Experts of a small language model.
Experts: 40 experts in each of 11 layers, 8 picks a token, a softmax router.
Training: a variant of SOAP for the experts, 642M tokens, 4897 steps.
Below are experts of layer 6 (counted from 0) of a mixture-of-experts language model. Rows are named gate (a neuron's input weights, with its number), up (a neuron's input weights, with its number), down (a neuron's output weights, with its number) and show model dimensions 0-127. Each number is 50 + 10 x the weight over its row's rms, rounded and kept within 0 to 99.
Before each expert's rows: "mostly gets" lists some tokens that are sent to it at least half of the time. This comes from a sample of Wikipedia text that the model never trained on.

# expert 3
mostly gets: " their", " with", " for", " became", " into", " against"
gate1:49 35 53 33 58 43 39 60 77 57 63 53 35 49 65 73 48 42 35 44 37 54 48 48 53 37 38 33 47 38 47 38 50 48 46 58 57 47 43 58 55 54 48 54 61 48 69 54 48 46 53 28 60 37 58 46 40 44 63 51 61 62 64 68 52 60 74 47 49 42 51 49 40 47 37 45 44 43 52 57 38 49 61 44 45 50 40 44 58 36 63 53 26 57 50 42 45 45 51 40 34 63 65 60 55 54 37 48 47 51 46 56 47 67 45 64 51 62 48 59 49 30 60 71 55 47 65 45
up1:53 52 36 42 44 36 53 62 44 64 49 43 67 49 50 52 45 55 63 61 35 63 58 59 64 36 47 60 50 47 52 50 52 53 54 66 45 53 47 36 40 52 54 39 41 49 53 51 42 53 64 46 54 40 51 70 44 63 46 38 42 47 54 55 57 38 42 67 68 51 62 36 61 60 60 52 42 31 39 49 34 33 35 47 50 47 66 51 52 49 43 45 25 49 32 48 53 61 46 57 43 57 41 52 41 61 75 39 31 70 63 30 54 34 61 58 68 54 62 48 60 51 44 54 43 48 41 50
down1:43 52 68 28 51 40 45 59 50 47 58 71 46 37 63 57 42 51 38 55 51 48 67 48 50 42 44 53 35 36 43 66 41 54 44 53 53 37 53 48 49 58 63 50 41 49 53 41 46 44 39 40 44 45 70 47 49 48 56 57 60 63 63 46 57 71 61 45 66 48 51 52 70 66 56 61 56 50 72 50 48 71 65 40 44 42 66 61 54 37 50 46 42 37 41 55 27 51 49 49 62 37 61 54 47 33 35 51 47 51 38 56 53 44 36 32 36 38 61 46 63 58 52 50 37 38 49 50

# expert 30
mostly gets: " K", " T", " H", " B", " Sh", " Ch"
gate0:27 54 53 46 40 61 31 56 40 27 49 65 47 52 49 60 58 49 58 47 33 46 42 42 42 57 53 67 51 44 63 56 40 50 57 41 40 46 64 41 52 73 31 51 55 35 52 70 41 44 42 32 57 53 59 47 30 49 55 37 44 64 53 41 48 54 54 40 52 64 51 53 40 62 46 56 56 52 46 57 67 57 49 49 35 36 61 47 65 59 42 34 47 47 37 39 62 44 51 45 62 59 41 25 51 37 54 60 51 56 52 60 54 55 62 54 71 55 63 61 51 51 65 41 49 35 44 52
up0:40 68 43 46 31 73 34 56 56 41 68 44 29 48 64 78 47 59 65 39 63 70 56 53 42 57 51 47 45 60 48 44 46 54 54 47 53 50 59 49 44 50 46 61 44 48 52 42 65 38 39 36 45 42 43 53 49 48 50 50 58 74 52 49 40 41 58 47 46 47 63 56 36 65 45 58 54 50 49 47 52 41 39 35 66 50 32 58 52 56 56 41 80 48 47 64 38 51 39 57 40 46 31 47 31 37 32 57 50 52 48 49 55 54 59 49 57 48 42 52 60 63 52 56 48 42 48 34
down0:51 52 52 47 44 52 59 51 64 59 49 46 41 71 72 45 51 49 46 37 52 47 40 32 49 49 54 62 62 46 44 51 70 31 58 54 24 29 45 51 66 47 50 41 44 49 39 55 44 67 51 48 39 20 45 54 58 58 62 42 59 47 39 49 47 45 57 30 45 43 51 69 31 47 40 61 56 59 69 55 61 30 43 49 53 47 51 65 50 51 48 50 63 44 44 51 53 42 57 49 34 46 59 42 47 51 74 57 56 43 45 49 58 54 31 54 41 45 53 57 39 67 53 60 65 44 50 58

# expert 26
mostly gets: " to", " with", " for", " by", " at", " from"
gate0:40 59 60 48 27 60 57 39 64 32 48 46 39 55 50 38 42 57 51 59 38 50 59 48 46 50 65 39 46 59 48 28 52 56 57 49 43 56 42 69 51 38 42 58 57 61 51 56 66 55 45 39 48 44 64 51 52 60 49 38 67 27 54 40 39 60 44 53 53 47 39 38 50 61 50 75 59 53 52 50 66 40 49 45 65 64 55 57 42 43 48 74 59 45 43 56 52 52 29 51 39 43 51 43 28 68 64 51 43 52 52 51 55 57 42 42 63 29 58 70 45 40 39 34 51 54 44 51
up0:64 57 64 45 37 43 44 51 42 61 62 61 37 39 52 59 74 43 44 52 47 50 35 56 68 55 33 31 54 47 52 50 38 42 57 32 41 55 64 70 30 46 48 65 58 34 38 55 56 56 34 73 47 50 45 51 48 53 53 43 41 59 53 47 65 52 46 60 58 46 52 54 52 46 38 47 40 54 59 58 33 41 54 65 51 35 50 39 65 58 47 71 44 45 49 44 44 56 52 51 47 55 40 49 47 36 33 43 38 73 48 26 64 49 52 57 56 44 57 65 57 45 42 53 48 46 67 51
down0:18 58 51 56 58 55 53 43 46 53 27 43 44 47 29 42 39 64 57 43 53 46 60 47 56 54 32 68 47 53 41 47 41 60 37 68 57 58 60 53 49 55 37 44 38 69 60 41 43 53 48 54 60 56 55 58 43 68 46 41 45 61 53 25 66 62 48 45 38 50 33 61 37 56 45 53 54 55 57 34 42 45 41 58 67 57 65 41 61 38 44 59 35 60 45 47 40 45 69 56 46 42 39 42 56 52 50 49 55 54 46 67 39 54 47 69 59 59 62 43 38 59 59 54 40 54 43 50